Weights of a small mixture-of-experts language model, trained from scratch on English Wikipedia: 324M parameters.
Below are experts of layer 5 (counted from 0) of a mixture-of-experts language model. Rows are named router (the router's row for the expert), down (a neuron's output weights, with its number) and show model dimensions 128-255. Each number is 500 + 40 x the weight over its row's rms, rounded and kept within 0 to 999. Numbers have three digits each.
Before each expert's rows: a language model's description of what the expert responds to. This comes from a sample of Wikipedia text that the model never trained on.

# expert 16
Description: Content nouns after an article or conjunction, such as music, book, police, railroad, plus mid-word letters like ter-r-ifying.
router:539501460495501446492466570500476538463509477485510626560493529405557450514536504468472464630493482499435444474513477471514509451482501478481533550501476551458473486547549468469484509488496495500550474499520489527492449566596453495459592530496472446416509508486498476489639474437476477476539539495565544479524455471399475622502508442456473559440442441477528552573438503520501533539522
down0:450488551488473534528506564551490463574524514590518438466469531462503469525480504414519458404558522488505534526479436487515486489455481530514493453497544473514508484510468523587475482451509480484482510498431583436539487578406577502480531499579453430520548449487441484524474551454547510457472539540496497464484515503481503507563562485500565560487589543533383451549396519552444544469511

# expert 26
Description: Sentence-opening and phrase-introducing words In, For, By, during, for, and ordinals first, second, last, often before dates.
router:527486452516514550435457438498466418591578502540528467445481438486511447566582549451485452489487435518517546461470516528520512541546613512558492504490477421440559513559600460419557492479550438500456484503556443470562469563438564499595469463488473455471518442462486542529565509472477489577475538527513511467475489523470507542497537490491473462471527530566506456495494510559472461498495
down0:537516490514470466509518562494535500485491535554554513511460501571534491585445432458532539574491498479486540538503581525488503427533639448507446514487463522512451567528503466553488516504532464504458439540445529510501503462487545485488540522573540512460472567473482483521466514464480491446535502521486493543486473436459510520546539490541449503513381418486525509470529463529585473468561

# expert 0
Description: Forms of be/have (was, is, were, has, been) after a subject like he or which, plus == and === heading markers.
router:557453607469518462483469527544491436450556470474531425472499498495464497481466424452471524516520456474497535516529478514523500466563521515534520495528531491474473554543514475483533439515454524507506520482481513469492434511489543520486492544440527534532472487577446499490487480422408459443474452432483463478468467571594517511513485501511513528575486442492503486485508547495589488516507
down0:544501435464551458524496440540571556491539505518541461522482445502568495458498429398523517468518482571561477559507537486459553494407533523562465595513500472526547559522537551483519521509534452550436559514496555510526476476491512535522500531481506531544462497470481457501514457547473454421557516556418497576571505512536549478534523461474578485510459493513495566540490514486472520504454

# expert 7
Description: First word of a title, name or entry after a list dash, pipe or colon, such as Street Fighter, Club:, Pearl.
router:476446551547521489474523540497475452487519450480609487456483487474531486567429556505519436452426534501493559511509596483484531474450496520523513553570426555524542463509459509472522485510572467486542454500496548607556511547479518523482524484480467505507536450449525505528543493462518523498456512482516530546445482411487492501453541442483482565419552495499521551456487476528512443493502
down0:442526515558537541447529518511533556432535483457501382464523438517489559498462525505557481447495591538555445478497518520387509529511491521487439505438531481535500545463467452508574495418436525458463552459539565460410442504496447516450453501474471509426441506533482490524463538513512507492475516540505427502437477500558525483563489482464573564427477513469455497523430548499508494502561

# expert 28
Description: Line-initial list hyphens in infobox fields, hyphens inside compounds like anti-nuclear, plus semicolons, bullets, pipes and at.
router:550526459483554443542521553510465504450497471453551478467455566540484489481484465482467459556464528534521516553522514501472531410545464486542438505542593518498563470540560529515442474489537594482456502532473470460480464476593490506506559498425546529436497521513485423497516560445528461517544513499540463489481510551516487491469453477474502410465466465511484514565470467442514434473508
down0:503513470451443483443535447582507548460560490453473521457492446587495444486506497531547509500472433472459476474472613527424550508493479503476496535487518529444456514507496481422522507518522484450496528513493538562456446525575509536448492415470454467506448539496486475479578474548558511535476555501512443513435537541634504548513513484494512492526566480531555564502508553544498574445510

# expert 24
Description: Commas, dashes, and words like after, before, and South, North, West in place names such as South Africa.
router:525437512458529510478436496525597428464511485531534461490469504502555480534460510497587452458500491520466509528477482502527487436520471538456417468574529506545535518542480522495549481521472420469477515479527529511440518555565515565493452454499478494533495481513463424495525450522536438483575579532474537541445468567511418409529447548538552524492440476465519429492498467488505489468452
down0:499473500570442561467511550575488518435420532515460407489456479542493471491488519464522450432513552438481491451602518487503466548464516475493526519480517495513482496467500505490530553596479488541513439464496554506464435552534481492517497567472533452566461424491507595560497445522496472442536553500481589457477536485445451421452533530457507487467485522557583528499510425509540541471497

# expert 13
Description: Final pieces of names and words like Twent-e, Ki-e-fer, plus table pipes and common nouns after the or a: season, end, range.
router:482508466486514511463495535540419534502458458504476450550506498600450505467543570500516489520403564503459476440543532472465521522585488524588489499592497510483539462545520493497556446521536541503483485443482567550513445546468530449575539539460553577502569566501488417485408472473549553485418482538577483430403468502560489487435446551444474535492528516491426490467471499509578486480578
down0:513534504497487489520481502497448468497496509492548521607599518485417485476460567524500525454538496512505451476557512508530507471445558518548492477484528489550530452500451517536580473486530461531450434473508489512602448435450511499475531595519513441435513480516501457405508526502524415559570482492476504475440481526493500408515528477486467491474534456585403418511497494526484519545440

# expert 9
Description: Field names and values in infobox-style lists and election tables, such as Class:, Listed weight, Doctoral advisor, Total, Registered electors.
router:556488486500553485575504559530514500458523509501510543530569560465446547548526455413473410512449450502461488472529507520537351477417571592474544551500460441522583492458442527527526570554525448568475490537431478551494540561465467535458575511557529524471515453539574519456380506471523524563534478547492522429416424493507461432518482490478508522556451516450528466440507484431520505496513
down0:476540526474550520456495520489455448504476537471513468448501531565491455486547437595538491566524415519503464504464526479461490501491443548453477489536450432447500460535507508512477588460483463437474504543549495523523430483502500545449506492556504573431530483540513502499457441446516508419553458526470438441495567486531522583453508547482498483527452407505504498468458482487484493542512

# expert 1
Description: Mostly the, by, from and a after verbs or prepositions, plus the N/E direction letters in coordinate lines: released by, retired from.
router:524463505555471594478492557517528488525470536615455512535481502570454481500605507497541443578545536466507515546482422505533443533501520459534471433483534477500516552505551499546528482439550599507470474510496499523532522457495505490466511578543463531509595450457498542490468547554432409441459433519460514510476478577426558503491506449491498431570561435524465422527543524496467519458593
down0:424474522571447438521522548445503418476500538523465520527433497462495528509531450520494545493472511508488470513464464459540493492422550500471456470479493510529467484490565500481498457517521516537499470509542517483506474477496475473512502501525441506615534491572509467457430491431482534481486460410471420416445502569533407508512518524506494568453490515424442477469485490446568503406472

# expert 5
Description: Periods closing sentences, including ")." and quote-final ".", plus abbreviation dots and capital-letter pieces in names like B. hamorii, J.D.
router:527478493545491513509450466476588453552498528543473465435572560524450504518525520518556492448469435526534508534610535503482506580549481504545437524506481559474523443442494545490474508509497429510517527440405534484521509491495520526467506455473538488530470521469551493513538430538495471374512517500488546488532540572490472435549491537470512451517553543581434516462393517472528526492533
down0:527464457553444456497471488497557473508447445485484508453525473497511585475421518462501509465473500470474480460490453508485463512444463453541542523552505519433465477510547477514427513516523458497546456532568506473541461532526561573475527476498443518452492484517462443524548538533491478464421495488493485514593461445482558528380478503563484477560558460479436541432494527523497492527452

# expert 18
Description: Articles and possessives starting noun phrases, such as the, a, The, his, their, often after of, in, for.
router:537503498465525439455542560577501487437514466500469468446513495529558549448461528521470478553497446460436555578513447498485491566533483471535523482539582582522445515502458495421528507481542534523436548485529577501439443446503568533566501494509461487461503503529521587473444456529485480452458488468521513583502510547497459547415526473582505409489549457534476484531518526511481501511513
down0:516465566514492478467501464493593511442511527481429428465493509453462590549508485452502513452464529538516462560507472514511522496459487415585508448543503474558457572515533582460471460530528526463512474473548526452470523490510499551461465418543528510489517477547454458541433460557529518459531487420530543484549504416465477439487562463454525445461555507465467550492554489511439469445478

# expert 4
Description: Inner and final word pieces of foreign or uncommon proper names and place suffixes, such as Kakin-ada, Saat-chi, -ville, -dale.
router:443589476502503540466473528493553506511568439465485524518454495501459496557520595477433478552543568584557534513443496467495513586514537522493555477374421543481507493568442528551570509498500465460564469532539536505473449601529422525461480540550591575488513516529481491536517470500471562447494541501496559541562610469510463452486448544487478458536550569509499569545515483562533496485490
down0:488521477533448438493463422466538525476589497530474504571504509438439484491532489517458479495476469486402499513475437476483459427564446486450512486482476464457533514512436486527528559545446483546522502534457525522503484556548500512426509428491474547482517536483574512459502458577461476533497514513523496554534518479480498453518522518456504557535489530528452556482425481479575550550498

# expert 17
Description: Pronouns it, I, him, them, we and Roman numerals II, III, plus odd mid-word pieces in names and non-Latin text.
router:568426525511530567483514562541499533426542517462540504502451522432470536512492526462490480535494506559500497459544495432467463537469432443408495480569513521452457489470576573465506533541565512556447535489538513409492509509487451495502528532487487509480466476525451473486485468580488502472525539547497557577453519491550469489499523482504498518507438495502546433449549481516466447473505
down0:476506488542479485569491545393494545492490504494580505480506499448487497517480523491534514526510462495509480503438591591565595498488500453528512541575584522494474560581430496575520487474526461513500488567476425507468481516425483525482496464519473448492513525414547394480495448455490490511493450501411525526472526532527433472473515446501461532482576487423514509476447497516464552544514

# expert 22
Description: The preposition in and with/into, plus quantity words after them such as two, many, several, some: in many cantatas.
router:484432497480484474497558538471421518523471542491511410555472440494492560467486547599516510534563505518436483499513473535506508536558537526536534512527482487503511531523453481482552534508554545480480500468542534517472499517501536438478500499534489473531548519481522618534473512431535617528544399480563511501543482518407492515485529440492499447527540510515437547484479498497485469467534
down0:515430483503509440489499488465448530479524448489484414488523559480521423478484528584488459556564516444596495502426518457455531506462571559553482522530490439510486468479493440535499529507472479510463523522483604424534535480557526527505549515519481497515519516476551499483532504467483495451541475544462454376499502487498546559409532536498565496430547567479457515495475472487473489485452

# expert 21
Description: Newline tokens ending lines, table rows, and list items, plus closing parentheses and quote-period endings like ")." and ".".
router:475497497499469449450551435532455523475491487480556500491457470480491420444540455533490533458512478554535533476472448542568464497466499509513467518619500430492561561416515447478470467487535475519478525465493518534510502540545530522520497450504525482501557535420532503621413532571440491379475610520515475418500506481486553477581476468462493441599489463464463549568504492492430500471425
down0:419477531400520452454594552532519511487484510505540490542474443454530507495500466494479509459554532497559467446528484414500451483493550463476449532507476487479467476537422546531495522452461539503512498520454514530509516529469533492490496527488487488510532485545532525524497438431492494517458487452478488536520558506571492481530477437486466418516565531485585539489415465414517549557494

# expert 31
Description: Surnames and surname pieces after a given name in rosters and player lists, such as Smith, Jones, Khan, Guido-lin.
router:501498462479541556441465468515514509515544460490528555470428522490479558496453556503487538473496576500503495519488520429480480528572537461499532528485463442499498528582502490511533540497391525447494485474603465550571559506468480540486429438516534545521573410510503439418444480485506540475478490455472528521465441526552506503473459482503434568522440555556534537468563515444555501462411
down0:466437481478512578463455507510549538459515469458494583510497515561550525507518469504494506559574496436498466470489404562491519517509520516496531447501448509495553472429527451491500489493482518567479513462419512508465430536527470491467599432574541525547538446619569475487475491466451489523483518520487516509473452545560505496549520538477512476444524447534485459528562462477472464470462

# expert 29
Description: Row-starting table pipes and words in proper names: given names (John, William, Mary) and institution words (University, Party, Navy, Air).
router:505490418473531484510529488528494500458534457500498481418471544549451489493528472523508468447445489512507482525548540562506433563493534477492526475534409534493579566558465489526532468546501540461482479468510463501459494464504552542506526522481504535540556431460545469487455486607539537548475512492505514514508465528538513486403449452501425552456511546497548546469595510463520502527501
down0:498523521496459615557485483510501526478496509497515522572514497508461501493494524474456516524518496502428484451501465519497505545538511430535483498451502516500578515503461553490513518487498493494568512494558488489442487490472492463510493485477451473479525465502516515510488501579540499503489486505503531454521490494514503516490498518564492446451478525551528559510462492598381487495514

# expert 3
Description: Single capital letters or first pieces of names and foreign words (P, K, S, Op, E), plus some evaluative adjectives like major, substantial.
router:418485544517472475468481480533513474529514474516460579527464486491616445507489468471530507447488489526456569572491531542456516439440513485536535535458537553503532535587444519489533537513419494491461443471558541510463530484553538495437503456535503446455482466523495504508602467492515519515458483438618471476493459476518470538418455511471488493438531511552567483493571506540495432499498
down0:495516470511464528538590455515541476501456491500555517496581487509501525516473449490560505497419533518523506538544562535518596504563515520511512547480492555450580594468520498486562532500518423555482491448569484541561470500461516530485516482554521488415479499555470463512533546420486498473543503506474482510519499518534535473532447518472526487450489520555465517544554558491492545506516

# expert 12
Description: Pipe separators and blank spaces between cells in wiki tables, especially in header rows like Opponent | Score.
router:570440533500521486507541537562498534477462469557513481476551464529507447505494478496540427492497496473478527512485546534440525448510608479496477434510606438553444539512572483497495491537436509496455504515491536426514504443500482525652477548435541502498572479505563502477488439473509418483501511452482542480489442495483512554555589570523480436466524532590508574507455487530486553495537
down0:482516559440524501489439513451532395525543487492451480526473557453470459435507537504450528515468430487476539533502564506573501521539520504528522476598553530498492467509507438489555491487568483532521488487546541505467476506577508554490473459496586547515461481456533475496528382422444484517520518477479469453438432594521539480551559470494509473530517512521476550532480476564489520509480

# expert 10
Description: Prepositions and particles after verbs or adjectives, mainly to, on, or, not, about: due to, based on, tell about.
router:555438511483474474537512522515495417514548531563448473498427483511550470522448549455443482537513523457497535474523535535478443528489427558529503507479516503533466542532506533417512471443478460527435480461466550528472440472510512544561562505405496485536472533525471431518539451483430473474485442477442540505456536531468569573514606512498504423484494489515515439471505539526484525466522
down0:488491481468480530465495428526522498537519543495488542457516560431491500488483513496512481477487530481464551548548446502501481540476537543517512483506536560575495501480498435494494515509516570575508504545527529489513422490504482545481482504556514512463509560525496497533428480499454541496508514543507522515453534437509491505548446453519538479459486411490495454511512589468483471415502

# expert 25
Description: Pieces like th, st, rd, nd in ordinals or words, and French or Italian particles de, du, di: degli, smoo-th.
router:474466492441463525499471452471463476525562439417505532480498531461461484489489526472450457521442595533470458518540490478493507550480469533560540493497533487524510515479510530462463542531535521591517521509525536560404508478508454498589459475454498499427525587504543492511542531481469514538527470474482443514463484554536471458485462427468465512497488498498582481447513495582429442457522
down0:417528515469508456506493409490447551467427463545520507490472620431500531516483534501453472532494381520488544489465492545546508493507480514503509477543510487520501491475510498583522508497545545537467411475564535503469530508490518504486490543431468487428569543507491507376536511537537464491516488508543519480497486518537541525458485519497451521551486553497517451524426472516505512453472

# expert 14
Description: Coordinating words and list separators between items: and, commas, &, as, including, until, than, table pipes between names.
router:566458459509541501522487413535499485524488470520493490409461419506491528564475514480535497521537576475545556448428421538466526505463452456541539466516516498545529459537456513484534501517428506470487511428483490475426462431500475482536534507483507492504463482562501491484431504484478452477526469463450516464430492501474476520468496469494460482523507452603462463481481497501497465512507
down0:508495476505521537516586520522496499511512514469450553487527561535465560512496439510534478461440475591486493530506424490487524475471547468522456463516521513461479526612534533567517541548491562491435593520432508458451505534477499460534524615612484497508449507465494519456495511500464547555518469567486536531468437507511566570533501459515456447587494597546480511502471482451501551576555